config.toml
hidden_size = 128
d_shared_expert = 0
router_score = "softmax"
normalize_top_k = false
balance_loss = 0.00313
norm_eps = 1e-06
tie_word_embeddings = false
train_tokens = 305800000
Below are experts of layer 4 (counted from 0) of a mixture-of-experts language model. Rows are named router (the router's row for the expert), gate (a neuron's input weights, with its number), up (a neuron's input weights, with its number) and show model dimensions 64-127. Each number is 128 + 32 x the weight over its row's rms, rounded and kept within 0 to 255. Numbers have three digits each.
After each expert's rows: "gets" lists some tokens that make up at least twice as much of what it gets as of all text. This comes from a sample of Wikipedia text that the model never trained on. Tokens count by the router's weight.

# expert 19
router:161175161127116106132105118130162169155151135163108118142111167092137117184158121161176165121123123134110124170085075167089096147132107137145103089191158196146092115058115116131071143142099104
gate3:164162120119091137115106084133156138058124091137152122180107096097204080159142118120108140166138151124151091118101180083144124117125126128073121148097189170164104117116100162117118117104131138
up3:144128098220119125141113101095116197098170167146193130038105128111131126148114137128150186132110148130086136159161125132133142088161140145088097090206123105150182169073121138114099139116086147
gate4:144132204141071174101164100172199115144095150192093113121112109178117065084117191120162110101128148089172103151144128114123104187132131123144161147109120090145129105108134093058046161175163164
up4:099152143104174184135087109139137112147099129101102162124159163167107120121135106187074150148173190125140169101144143130173091117121138184133151133099122080077087122070111133159121164099122064
gate5:175131145089121163080170115097137125131143069164109096179161079091094131125089123161116164126148124163103113040164079151126090096129131127051133121148152152103118107088157147151114133139117122
up5:120118121176093180098075112042144159137100119063141172094115155126163108093116080167140142120136137177207153177141157097184194107142123113119114129133159140145153127158110128104110170147069127
gate6:133115130142137095107141136117223179129173132174143117126160151127146140108110087102163096155148152119105147154152082127152078112135111088147114121085151150121120150151149069135117159149103141
up6:112123166141118170162195137183081156156144099148110111118106121117122137116159143165167189075071113112169133127121146117070121120091130147126081065128112158106059084146106129097105180111157153
gate7:152090142105137085158104146118102112064088102097097145134093090146115063095082118192156141115167142152177156148089183129091106128112191135080155155167108163119048162086118154107159122100082176
up7:177141132094203162066137166153095149126121108138076159205135163162143117143201132103157060109166190096131089181079145113164123092127126144156137132199115153071104121119074088164095123149167125
gate8:170186129148141110118144109123154176163141122067116154153178136113059100124130118143163140086079151132116067080113196193168133209161181109146073131174134164147113046094043150169149074133123135
up8:169157131175146168144128176133082121070167149114104120120134084158153119120149129157125128087181113163149108144153122110103109158076178161141139133157139166162119132112230172045150106109159158
gate9:123231142186174106108142166125116105144149129161097115106108146170061187152123123184099061146095148105120109103040129125113098093158117108138121167182158102153184130139133113120105133143116142
up9:147034109106092179171140092159187086120104114121135141120204117121188109105124128134157166129152091158154169099158101103124160163138104119103167128096111143079117083135169134108110168140139114
gets: ")", " that", " he", "\"", " it", " which"

# expert 16
router:174177163142105091138131128156162137151116166169111136115123116143094152177172136178166173113140091131079140136083096170099076139112116133118116090153101167159084112096100163112097171164080134
gate3:133071082150125131139075181094113150168107122138097095090105091104185123131146121143163202128079113100106145195170115092162110137141133144124090119086141089156065165148142111099137140115091174
up3:075146137203173145172094100141104107070101081120135134060124084147149129081138198101164103147164095106155125124198087076082144159109159126191123152121161082119143109130143094112150086126115135
gate4:156130124120152041094201105199127133155158139175134102151100158140094144140079080143120083208133136055098141144192112166132089085142109117189097129120099121130119081136152140053176093147134069
up4:129156185108158112097094123203108123098154146152082151107063149126099118139120108128114117087109124100150110154109151124120118090130119126220201149187191151094118178143109178124127097065111072
gate5:123130147153119041187085183068131185128095119161158165186091150129109128131063101139059167193104115186125078093117135114114112153106100144167125198166121131170127081150128162166114102107128112
up5:113111149101215182172147123152171128132123105047169100134106137110171160109137231087146115101086059112140117118112181108153083140118096121083080116130148107148103196123185109089132177136038129
gate6:169102177136133105146110122163139129122071197101112143067120126177199190102098095146128091106110121073122084107129135103072124176135152128103144080079158103154067106073110116122119143199155154
up6:161096119151091087149091129117152126148088146122099134112116137109100085075085068087142129175133151160134087153100150131160122092093073098086184130191139079124132163100136073131106140135093130
gate7:124127114075110136125154137121118138144131114168135126147147124128132127121198138146018127160057078113134132166125131148170202144079095115115147129146126198158078153133065202138142160082141074
up7:125141119108118126144127157135140142128115152174106160135141189111180098060104126137153092143163133108027145152131147111101101121170125146117157114130093148098113102111126126127107201180127188
gate8:161153156104114203160144153151083114115131164134115138091165122079122054091104173073097117110160050129178109070114138124122162126024140123111131117147112162173116075101145109078125144171173107
up8:174135177137124136177116158130149114111122159107152094134125109166124078123124111129189134082173134153203127135093205100114197174060148148119145148134165105086146119122111137122128135117149115
gate9:112083125154164123086106099175120118108120119150091115168101221171075170146141111039057161106154087149093203152065099096146110117190173140135166146119151156116099130149107108084133106121115131
up9:126163133146111147143098206117119121093123181151171159153115111075156127129081143123159185173122080099183135093155138097102116092067091121115087084115127076114102137125119120095160142089173148
gets: " and", " in", " of", " St", " during", " from"

# expert 12
router:176176163142103091139131131155161136152115166171111137116123119143093154178173135178167173114139091130080139137083098169100076138112115133117114090153104168158085113095097163111099170162080133
gate3:154095060105135162162135158092112182165144186137129157112109127114113126164137086151159086163137136161148151097128146113100124117119103108172096134054095054127175164159100108103159126167108128
up3:114100044145138134122140095123128110119123131127172129105083109113023145132140110095190136125143151145086107071051104106126208160138138155121152151148157068118138187114144129161174105137121138
gate4:112127169124171195119093087215200126136146111103162108115115147152152106164108120085131106178107119086175124103129142163151196171086115154098083083109099116077184131089159123114158105183143038
up4:085129096124116122135139135114184150065113133137099151144191158108126140116078106159164133116107145173158142140156070083063073104114133124097148105144126149162047122115202169130073138101102118
gate5:137049114111117104154156112092133111126126123081079081130188100102100150167166133138135105068117156120141128051083075137180111074125122160123146201168118186125081087131145088093147157074110126
up5:179159140052168086112155168149158155172131113147025105116096125138096157088137128110119092113154117158130146089151163102136125130172183060128104089108151138137149143110073126150161093140157125
gate6:140120147128126145182102140176138183103067098168188166068114107136105122150214150064124125109186124067149126156112120146183141115138145136169094137199186097095168158112075041143164104147132123
up6:133136162089128142125141112158105090107214114112176094157117132085089176115188119074145096157094162128064149126112105096141111077105186171154112134161166084075125155122136126142081085135110142
gate7:128077069102118157139117126122134164117081115163122134162095120082133212096161128151126146155116091156117091102138113111129162136096129098109137137121157158166146172115198139132133148117097064
up7:156061127120094103125139176137108177109151117199135125131087153138156124091117145205144100127140145106067122136144128112146115205096153108190095146097153140093173097108116090115123138213160199
gate8:128142024093131173086160109134197092151124143197150140132122081085142131116241137207093070113124113139081102153105170111132175145143129097127116148107112106163162158126112111085146138117118206
up8:074152217174085136125094153121132142132120128152130117181112148094144123174169133060111124101138138127097160132097145054165125133134091122109150086166152097179132170120120128113121101113146151
gate9:114135112098127073190159058137114141090170208137122174132066167127120066177214113132121159124117156149119141125195086125115112169155067162072105095085144143081143125110110109153125165125132083
up9:100186145072134107198161129138126165156129096116161066093195159181122083115116146121101118165100197027156206082092151162131121107108151159149128169169113210068127112119135152126116138120149149
gets: " |", " 2", " in", "C", " 9", " H"

# expert 23
router:163220166152121141165147147162147124133076149159060141142114164130136183192156086136153146134142100158103121095093081146114090145097105118125148108103157153145100068109095202102134182187084126
gate3:132147112133076119087124110102140079084093153111122100138112064155128053158156121131142117148137142155088135102107076055180181179084155106168070131147137097101105176150141131131147089156137127
up3:161077128134090099184117123106143083096155119147162132138116085130154082122118144144107130148179173138078129129130089092191132157125092124097113099171142190147086154139117091135144136170159109
gate4:118130166142120144124099102177139121095167111186170094160074098096095108097154166112082165196176159116169153123057165131132105157116115081168162189115148102121122108152136118076138132195158131
up4:139193086194171124129088119119187126139097108127107194170111090193151106116085126104144125057115128103126147135116155159125074144166158125109177107177161131140152154132207143085173148127090142
gate5:142093137109110148149122197101122140141178062133136086154137073151173222119173101190136150087093162142146123114080148098171139169135142100075123120100148145140132158120142124126110111093108091
up5:137115130068151213115112100136168136175169086111177132103141196169118037183114086116086133133093143127135103136101167109133184150160104158095127108071130106170122167173132188135108105189079144
gate6:124192128142124128108132133160109136168139106107081085150107124214134159167134143183127122084094164105120123147126103128093123177177107149118157183115124118143157098130125163166087112149118063
up6:119148203124188107041091110118153135118122161087093168126158130172133136129101114154141128088174096093111113136136177068158134160108124138105082151109110062140131059113182115102111087087090055
gate7:134222146140113147134113159124130081217124078040167079078097068184111152126144109119116131134121184110155147133118065143128129094115144134120124163163146068117149146114132205123093092162172107
up7:183176104127139143119089147118181102123146147097176130105103073147152173190135082151153120105155110124167103137100137064071177071162158170074099139176100102090180148176125209121113136069108131
gate8:145158184150134116121065136136147119097165120136129129114099128182156100108136103154067089172167122107131096138153114099055120112117131122147121103122099116175158139111098167149181138162003107
up8:169118122142063111189156153183128168109147132126103108120152124089085110165064145113157164120091046121128193141106144097152113191112036157168129141113118127080105107119156115128057176147154204
gate9:177176128153083063118183077168132171097098100125103127156164093118131078144068164137147122161150098107163111145106106171116159121135131084165088096161139101153161104163129158090137152062060124
up9:159167140148144163095159096152159116138099117101084101127148107082112119128150167125105108141138175112145168150091081116088101154131118122171095088133084111153141106151195133148169104077112153
gets: "-", "|", " |", ":", " of", "="

# expert 21
router:112132164126104153112112101165173128119088171150120117108155114190109131172161124133138173149114112133032125107103144074111133137130101190078101115181091184153106115082109192106086179159119094
gate3:111126100140128099152096160101122160174108102145184107125094117134153152099121132186128148184153134193149093133247148083138162141130089108106152088134098112126133169125118169132131118178165119
up3:188137152152126167097174138153152135102099156145166121143174151139165125140121177150129067163067122056131126129161169112114084110148186120115098141121085173149120167092078070127084083155139152
gate4:141133102127145172098150120162110196129151103119071099130118154105145081092154116082129137145103158133107091079117180125160146134122165098143105101114134173159149078159108184147146191188111088
up4:146149092131148087102126150121136116086157176123102130177147117141096038067130149123138098111112121127136117112086103102141116136039181096121062158148119096161129126175075151174199151151150059
gate5:113156143155137146127108107185127105079146116133163201178125111129142145192117154100139107141123062149152132150211178079164157153117156185164105121166143155135078090119130110086078126138112149
up5:097096120034147231095046126138145155080143144160105133115144038110164095124180109152133146122166118163127111134082100122048108135083181139134092128142177115135121105162135158163102160127133125
gate6:168184101164134211160164100115105136111081122110101155163204132076081122174105194149227146145021135148122157113132136130126161159171123109177091130109144095150130150097132161136099135161081159
up6:142088090141127138160115137094092162105140105146085133127118143182176123189090119091105166177094128140120143134097110083110066108117104132157115116161184126097086106113148104141077129093126072
gate7:087129119134130169147112170084078103107108190199115145137091102145114140093125082121109200159123141165140091156165105105118123095092136143074167133149165164080091104136098107157132141099129185
up7:150090137171116121091184135130145149114096157128075152113117145094127072115175107049164127118173119114091103104109151185113124104140132082110134125124155105148066148104108204082136089147049135
gate8:145154131143099162149064116165154114107091147111127102061139144153149137158122139154133129127099097095097147143120115094182152142101124160106094160129097171212137114043070150120133153117134121
up8:152141105103138096175101195134196146105093146122140104129111142124115093026152117145115145143106102153146109166122110137176139081119127072183125107183157171101126188117113131090148137097147136
gate9:078119108159131182148149115159113115123145106160092166051128117084134156194141161114131178134107141112156121162114171126118084179142096115141095113177128109103159070139198137098150097142102121
up9:133089188166157158134149141147144135181182107132126155121093130071098129138103126136212144071130096099074176147158043134117191188177158074136118126146101077140097070102161071201120145158134152
gets: "am", "in", "ap", "g", "u", "ang"

# expert 9
router:208171106118100113191150136180157085101069205179105177157131085138118129138170092159172151117096089137103121155119119143133120127099060157169128131140091150157081130140154112100106126150089129
gate3:188082121083076106113189154149221114122104150136135152109158082162169089139145147122129124137120091147131187149109194113089098084134121102150080103120084139155077146144196113109161079124072144
up3:089186162160158174151079103068044143133150152123133125147078110122151229078143172115121172169127160123133148086183100135075148143124204151169137121151144155091138182117160172120100165115161120
gate4:197131067171135155150131065138116097054154084200144104152084066095194171148124111156133129178122138131105100118113119154101106078092115130151107166134159181103094130134141102093176109141176085
up4:177133079087106105137090147131089068034117152133088123189070072146123106140166139149111125142088136114169123116131126135114148146164145116140081169094146160090094135139180125085173087178166133
gate5:094172110134129097141134122098132162149132109095130165115119127125088122115158090105192083104136055154147146176124142109131135073169098173155154120138082108109097154123134122131165132101153186
up5:158096179174153129114118123108124149125142117140188092177026159127109165123097116120126110123070122126159091103108152115123098149146108155136131074129119111119152072145135149131137117100105204
gate6:132129162137097092171144131113134082063152158152148154110086093128105105102141109092093147134133077167080120161090128121129109072114093176142105142120091171200134134171216156110114165104131054
up6:136121109174115122094142134163119053157104156112157112175099060125185090086151137107131138118099088114072138142141125124126129150106088137084121109094125148188083145119139113082138127177154149
gate7:094092182116072105111111147145091134094070127145112137128096135146118112157088122110100098084097104089179119074108150147143161158134129077127141113095201146148090068121155060104136151116139156
up7:065156153164170086124149106096190101116104109165102142204138111110130126117057111240060114108078128109062102142127172127177159129157129133085137089122201122123109146136167073094146146104132095
gate8:137163135069120127137136177147144086100091224156175139117169105115122152109085149187138125173174098138123131125062092125169145049068121113207091198151101148157104149152102107110145152117160155
up8:119153115141097133092173178149154071145106149119184149130142144115131160072136149110120081146210081153121114153146098087185131161129147111231075161103053152149129130143090083084159145139127172
gate9:138147107129103112131125108095196125138131139113094131168177114126133098105141099123163136096132109099092121140114205105137104158158141093161126120090091124108143165124156170095101135137093195
up9:089154116141139147130152159131126161127143154096089162163139067106171129127116102131087163175185165173119088159162113161170144135097126112192083174175119121138170100152123103128142109049143084
gets: " a", " first", "ical", " one", "ial", "ary"

# expert 15
router:163133168132105121116125126169176072169113171162133117120153118091109164137153137133150180135147044163096169089118100107154153180138089121119071092138119144135141146037099155122121132145128094
gate3:173152130142101122120169144162105121115098132155164134123115132129184148117150139095189128050082145080091093085108110110165115099103165138140155151083104170084071145147072135146148138143159128
up3:112103142122117104120082184127149135104129139142093121164136145106093110167121152148090150070149091170106167130062119151184150117107118153130121154102101130127133188119067146124123154066120150
gate4:170186128157142134132108104137111108212122121116105126154106142142125099060133077109060185104113111111139152138206109169153172086152158142134145119109091154115127114145181184083127148109103118
up4:162244097148163168151101107177099114171176110110109097079072144168105111083118070069095087116134151149150145097196164155176118111133156174099064151195121177155100107129122136133114083113133152
gate5:148148090097158128144098158140111191096113147149112141132129155094121079124165118165128153146063110146168109116151156141103161174070121075127081068140108176114168085138152109137126164190101182
up5:142124136130101187171197137100138086094135140103108170095152113143143132133130143157124142110204083104092092146073109110119061126154210168161191147162106081178099145129176151103126152081135083
gate6:136098116136107114061088098149086129119117181140064160088135125063142118078151127104055115114116168124101092128158118214199126070164118120120114091123185116136130155095111118099129109145134127
up6:168092144148101138223125127174098134120172070133087122182110142173072130114105168101169081110191102164089134208127119120135151164106138096104122137165147170145144109167152150119108088057144126
gate7:100065155147160119165138171112118149135170176102144109103104124184132175134128135135127077148098108085100139169183106038195083144145158122112074100106104116106156075132152161170120153149100100
up7:116138098117159140093112173095140118079104108137188094127106170189145149148164097108170185149078164133170184131117103099117133111112157104141080104102152148151143089132108094141154121146106101
gate8:134094152148180101102129141117089101114123129160091154172119083175081076143133152097117134146147114170144189101123114123076146152166177165091156138089131176114123116088112163148124144188131116
up8:129096096092112149136136151142173139192108146137201144093080132177165153102134148119096088097116143093138113193131149100070106091112109173122158085183122197117098081177166157136120156106136123
gate9:140123167154177133111148094084094014129095165143156160120179088055148115155101149165109144130137082135143101058139135161088174143119118182172103124112142137104065194149116144124139160130083169
up9:141130076114111064137155135120126127040067116151118094121138103076182107159108102150159156155079198059124153098129180093139144135113130094078123114103174089174148151169170103103137122110103171
gets: "s", "es", "ers", "as", "is", "us"

# expert 6
router:130170152134036114182102106144149110123116152179094116111086131113106121146154152167176156144152094155108141161078136143097095122102079160128109091110105115178047082055083122102098179175104166
gate3:129140129116098129112139086152073152109141172169087140118105086140124165143142117146160123166185102110129162115115100202134196067186105106121168116117153135056091144134092189094130116144126107
up3:131114154173123124103142081077152124126079147081068156197097139135116172115123130134091159173110132097160111139120112169076140174143147168160105114170087125128054180161084092146107142151145063
gate4:141107127149173163114124097113068132053160138147137076138118157124143166116096131120149122119069151146118121126145132099128138135099188152134140154081170158152063065138091188136118125149178131
up4:118136097118092099126138136173138153166065086109156144056089155188108101079147111149112121139173109161130147175106093138173127129158108106188110106166108102179170150133102097122082116113094129
gate5:107134134081137033162076123061127126107137122117104142133135107111173130141151140091094118117074146094104132130124128097150095165064160150138052148113158071126138125141129116121193122147187142
up5:125107094162128232118139192164080156115089140108111146111097162060042120100103162146156118106132165151118147070144095088122159123136092121147117077156079108138117170123145169149102157139083146
gate6:202151118101103088117089155143137066149114047122142096175091109134147089100088145102132096079102128173131139125163108124175138139033135136133148098110177154132067122096180159131103146166092102
up6:090145204108110108164179127155105109123196179088106166126140083130140121142151073196122190163134104065132114157054133116086109148154112090158113107123109114168185103141106122110209076124110078
gate7:133131144135126097175146106103094118141157183151109157152146112121124169112090171109118140087164130169159152073161127097127182171056139081120115126153112119167150121141120066121137145209195169
up7:092116141112048064124199175105072129066152150170109098138162105098100137121123147093143190091149156138134112173099150117127087153110060133097158118160134123110161138144155150199088142126170139
gate8:138146112105079150097139103177074083165055139141132089127116147161101135151131130111170098132116106123064124146100090112110129082088163134170108119230165078082062128153167084093129086123138077
up8:034070082139108153144110187093091127126117109150111082161135154055139123161169135139150199150124054109174154107118141151127112122141138152104096099052111142133131136131110144076071091190117107
gate9:215122156117114113139109141194128088105159146139077116131149116113070105200148163175138117113147116173185116146107154075117134175134102163126182167117116150169113132138122140110152124119152164
up9:158116082100139115121136112167109099117079137128117148117194120178109055127096123112159108082140154147131143188069123133143133132159091176143136114121055122073121133137118088087134071188108134
gets: " E", "E", "A", " A", " I", "I"

# expert 1
router:174176161140103091138131130155161136152117166170111138116124118143093153177173137177167172113141091131079140137084098169099077139111115132118115090152101168157083111096099164111099170162079135
gate3:104139137189147165100156164072120100134109078162118129125152158090197154064143109160124094168183168214162111141169138072116096111124171131115150133104151151154143108131107148108099165128122132
up3:169081147138075153078174086082134088124123186077145136154155160150173061159122162102113187111156126163166173122111152161075114135110148082124144149166130107094056122137114167105107203091157164
gate4:189050110143121129178120133108137129137143138082108101111118106167139161062120091156093112123153133173119068117100186125122105154097140092143170115183133138153163108134153179124144185140137072
up4:118116081159150120126083099177112174136148117154135082125116147162116141144159136149123141213129101102137118168077120156173160140153133093111060150119111115132104191106106153163148137176118036
gate5:127114135049098146141146080129145030123122150141112137112167154123129125170136095112089130136089160093072148098177137141185144092119123110159102073125155099075135152147140119185189132190129140
up5:127140153150103130153100164166149084088118197148129124077089164113150200155136130131106126119098156102119111124137169112188172169124140088143124111150158135119110126162111070136101154085145174
gate6:107095100173062095145164175052129160129132104121109197180141154126132132170179075110151161102165128155173081076083140167107102127103096099098116122102105088163109157096110114122114119103197133
up6:197123096117125148159130158099084071152141112158225122153127122148130103129117125147138105056125119076097135137117145063121142152113057159146131106103111128152127089138119198120177135121138101
gate7:126144086094133147102145160089097154117101197170117096189154168090173121084168134145169147119106128146176086101181090098054096171119189090159165088103125153104142194140134075163104163135068122
up7:169145133068186123106160181128151199132136143149135128157141125110161174145153122135105153215149125137184194122167132100128134168151095117150173113155108134197107133144154155140145154153075102
gate8:083167124115122148124214183131086148135121120108100098153134126094156166153121117127157177102184126106133088110144134110176181076116122143108118123147117088148138101130101149083117132187143145
up8:049116162171094107149116171110105171118113130088149074118135139098138140150100138167153176089196111100143151113101150131164161127127112128145188082125096125142132120174153127077114073101184127
gate9:159104103125106192183175128169136098131112130165114155186128112084180120151123115074111082121124094102080159152128141067105102158069109136137163127110114133172075080072138202103142115118126124
up9:117064119105213113174105131144118135149090173159165132182083202170104107113151121136122174178136181103126141137155127126125162155108161110103111063077171143159127086151127126090064173111167121
gets: " S", " B", " 3", " L", " K", " 7"

# expert 13
router:161223145120091080169132125149147131170099154153102126104173084141134145157169151152132186099118092155104154106101061176072108101084115111147138059118116138124114111087102114142109190161078134
gate3:133138120103140152106098110128176146159101177080110128084140133122055069123134164093147111135195120132169136093166142100178111124128136139151096078092060130172164150114070124115118096080152192
up3:114124126140126170120099150157108146117144073122110134141165107119154108121105182129174100128164103117139167161103166122086137151194138151161163108188072168151142176138183128059068189226151095
gate4:170148100152124138116198090100143132055180098098149179118151162151095119158143097142179088083109127108050092089174092153133086119077100083119201096163115104141148167113129155115146132168137099
up4:154122101197190104125119114163116174114165148154147150119102150120157092104142126095143110093117135215147119110111134158134058121151098069134171148109115132102140118108125183147180150105128087
gate5:135054190148127149091164128162136137141115117115066081111150141141153167111094155132121096118131120112146126114097134169139090094139174098084135091101138191111187113183175107094127139096123137
up5:124125157116061190131196091140137119130169091119051133103184104119072133134119108086149107150141091210144076106090168158135159148143140081083098099134089173106116111105165109135206077118140101
gate6:205123134095087172152112133146087137123085103090172152105113074121103118189144171193120145120121075122091113124135156105163166095076206110120129140055107097113122163122153122152125124131157144
up6:176135122128234094184079135097075093075150152126161118151170139116128149171191137101089108127091133108116158129079098134147093107204146148128132096134136134070149138083147157118075158142139114
gate7:131110122129073166152126103116080115133090134127114098037159138127139133121182119121094135115092144115125199138119139157159156073110097142100132119113129131111059160157140144121132163120123093
up7:154113114113081150194127114134102051123115105111148131068184147157134095124158135167119114123110110102123118139128104141157149121156118116068178140095134109119078192102141136157174139088139170
gate8:124130164140079109161156110159159090196073137103204142108128133109128129162122133108091171130126179105127148116117123149182096095142143088139198103082133068116153129101134180179113091153100126
up8:097113120127099146101138151137118167123122156148131117118106101142043153183079164072200144085118149175140117134092134132126027114099137102169171113094162111107157183067133146103155070145126190
gate9:116166129099099138137138101123125025134106185103120115087193124098095170117085137138157137133059181174118119159118112098127139154098139158191108144141168133151135118128132135132149138115185104
up9:050137136074135114144137092175114079109102131151142143103156102120089208089090167157171133102134166143141182194135114083117143131106152094194098111163114187157109098098093057130133136150146060
gets: " was", " is", " were", " with", " are", " be"

# expert 3
router:125166189144092100110114153184210094158115129165117178132163139165108157165208106148158168153126104130109156133074144105133091121122112168130086110166146124147103104114140121081070163142113096
gate3:132082156132118158125136141199162125088171155116005135110140147131063112120187178162135116131146073131094108166138106110113107125124158196136101121119164118124159154131137161158215158124130162
up3:140131204158147176117136129222118116127181150119103144168144151184155099097154113108057088114220053173110102124104148126093109210145110155115115114110098140091133161141144152126132160111148145
gate4:093094125107120161123141150106193181191175151139118168194189145124127129099145129096145152105153127091185141168162146110159097083138087169126087079132147112143120114108153087087142115121165060
up4:114073117107235126108132109135108134127138131117151171124164145147133160126140135069121137100180068095227163126175118108112154140126098140140104090163163101158144185117154148096134130176159133
gate5:072191078078136072106116136108094119093135111115106158107130112148159111176167115174114128107149115131178133122121145133164095109186122164164078113153139168129087097117081204131113151105203129
up5:149085116168149206167114130086149135172128149153115041162101133114160135103097123132168137206142165100070145092119150137045157105135151052121147139101074126155139198114150086135106104133100179
gate6:155099131089081139078054099142158092147158140086131182128109094141161099114121144113106145133071089106153122108168127120167152192110084144144115115179111097140071137085107127103051139133122133
up6:141143132139198132103120103090181127155125097164119111189110192118112104140191151104058142156120110059183123084108114104128144163131136121124120072136157124115113112111085160142131140171090117
gate7:139166128119124125115135154129128148101143156085135127087117172106100124176168098172135139095135129110105147115137116068090086123184191128186108137139196111114141180112147134119143141101188104
up7:096213138116107169120182083122099133128133150155149149143127146081090131224140106140145133095138174097139122130093163119088087115167169178115097123131162107112097174121159077140118164140131148
gate8:165146143106142160125129142179119100154141142136178138120167118150067158131195154085149139093096049097122136126103103096138175078215107117144078118129151126143152139117179116072128178117148133
up8:137181126131181154095122163144144164144129118113132157117093105124082133103147145162126159117138104118139151137159130112133190068221124122124109174173094115120111149106116125069136198139187173
gate9:111091066124114125131176115160146105105148122169138103121150098132134156104180150144093061178114151105123148152136086171136083091168157091164154134082147174139151108076118086047088105188154085
up9:146060118163120131098162118126152178080083116152142191128135144118125151122087122057099160147145102172121112060103150090189134131088134079117131111123064127136116125144150185174134123100070164
gets: "ed", "ated", "ing", " United", "D", "ted"

# expert 10
router:107127171151094132122172130145186106187075189152055188127141160135121143161156140189167154149110068143091162135097137169125134133123098094115126121095091121136099138132106146050089127153096152
gate3:112115157151068116160064110119139131158117168123148169165134094147233078156115140133094124073100117150110090102068132186161146118119156139122111120109139139103139133106098042114126203123134128
up3:121158162200124090133138133121098142129086185120162124119159083126098149120133089169158144152117123138173132110078205101140111159208153124145115139173150126140145129114161121097116137105123075
gate4:130156152086110159082157127168122093044183144143126154099169076111097129139127129127137144156123121182109125127103072105111120111194109177203115108124093098132153183117153138144185129095166099
up4:127099156141188114163107066154138149102108156139169140116141101114149045136117109141050133174122165111110149135139108075083096110178098151123173092165177075166157138126191208114081165118142114
gate5:128130114097145092068154136163126134124111136155057108139122118179103137165187108181140151130171093104071056194119121057117163102137150107096124156133123111171167160163137153148092147141114122
up5:068072143135140129096090124170100090193145101134202107092103140121142149077090150120104116107106105133110084096062151088173131131142136147148114115068117129130109138134092175175115120166083148
gate6:132159162099112104136114163106102132173075117138103144087183150126132145177096090098117057137166128171085111134117141138117130081129172096141132124238128199134106119123158147134058099129125115
up6:073123127150176160101128122091126161140132111112073093163115140104110155129194161161079145093115112118128175102154070111150074121143096124094101149148111086158141162120116073116169169172118159
gate7:140171182145150151184151104137105095130132126123147186135147118162064088101123195144134164071094064097133153177108124118138129174126137203163150202122132104155132171117084173203120127168132098
up7:117105097150089112131158110176139125155130165129150165138155190077128121115130114136119111109110201092148107131160112140153063050136156122142117086101155107124140141121139155098197115129150070
gate8:145120096096118135123155092132156080156157152160073139125089119091107107185073055099185129132171079196133141083172151136127149144118109109096112115161109104120137138156114128153113118132122161
up8:129172136131151088132181111130077127151145151139086193086135131136098140143059126115128102109148064152142110113127127161087107109100157146109115111134087137131108104068140163106108077111106162
gate9:100142112109111152169179093155168124088082172148155105119136162109146100131127098160103160115074159085128100106017112141127158123120112167183097125117133147139121097067095080139122062121143147
up9:118128144137168150148181117113087102146119199152102065134101116066116115193122128138103124160086089104106117093110099135108146116095075196091116143147135166122088131133108077134129134123139166
gets: "ar", "al", "an", "or", "l", "er"

# expert 20
router:147150151169100105191146097119138092127160142149123135165126095092139144133176095128155149123093123172110101144100139125131134110103102151103088090145151166186134071095148177107109143145082092
gate3:162090131137158129102130112171110135159119096035101165162088131173094148131116104133083148116181182169130173121131162150127102112102155170116107088130136088153159074133196151125120177192102149
up3:189109105128158182138127122115111106108178075158081124075143116155119123096119159097096169113139135134059134102059148056187152174094121118135117130110158093134105087146124099143131081113096152
gate4:145143132100143116115105120114108097107075163137178170179093115111157147042147105173189129152160151164165124107194158148123161116098130075112113075085121096150163100110078159125180091157069148
up4:197111116148109173159155097059178114113108131158142164135152117083136126118130023104157153153089114133117084123048115140141093144072172146165139116091098105123139108121114117114186115028115157
gate5:195206135142123090127170144125091103147085127070149138134122116153135184108146116129086093071195181142134158129149057137149142184093126128163177117171142156176082160115105170123132112164087093
up5:153149093136048105146138117148120119146112152130137099135193133135153144126110146147093120109167112116128120109127135150142175112097141102123167136188127196193112113122135173106169134128127130
gate6:091140114181153117157119116156131139162062085116143110100147147085093112088186135063124095219094099109114160135053138159110143151138161139144127078151185216136130095147168161109129120113108140
up6:088172147137155114107094102172178172191065090121198121111087087106110108079152132132132117158082150090128152132159138111149104096132157105155097069123194198107140078120163137133163127131096127
gate7:145223111168155100165054127078176133101161127152133169166135143146137143053184089080140167115131115122112114112118095079104165119137088164142079114139137092132124118161114115137110158089178148
up7:098071063091118123124209118109086184142135084094093159173103137147114067136128107108116084144170069105106139097157128147129133090096126103115152115138160140123138132188159101150134115096090132
gate8:136149084148147099134107122110078100069088129149123119153102084109134137097177098091108091115130100182127145147113161128160121066131117128106164145163120111107138107099141104181175127131145109
up8:109153078135170098124125124053122173143145106103124130109126119114165149148133142109132155135110158074182145106140170094144072119131113149125126168152145179100145152116098146110134167121142156
gate9:134137138115104146091079120137131099103123085171160162185112152062151113152178147091132056160160109199199105134079150131122141117165101082142106167154154101122162123077131183138149176093121070
up9:153137096105127163111172093148149146230169159123115111144137133169194118144104098159208120121099211115140123110103125126186135125112140122145139163198146134105110124194117086086118138124109220
gets: "ation", "ion", "age", "ure", "ity", "ment"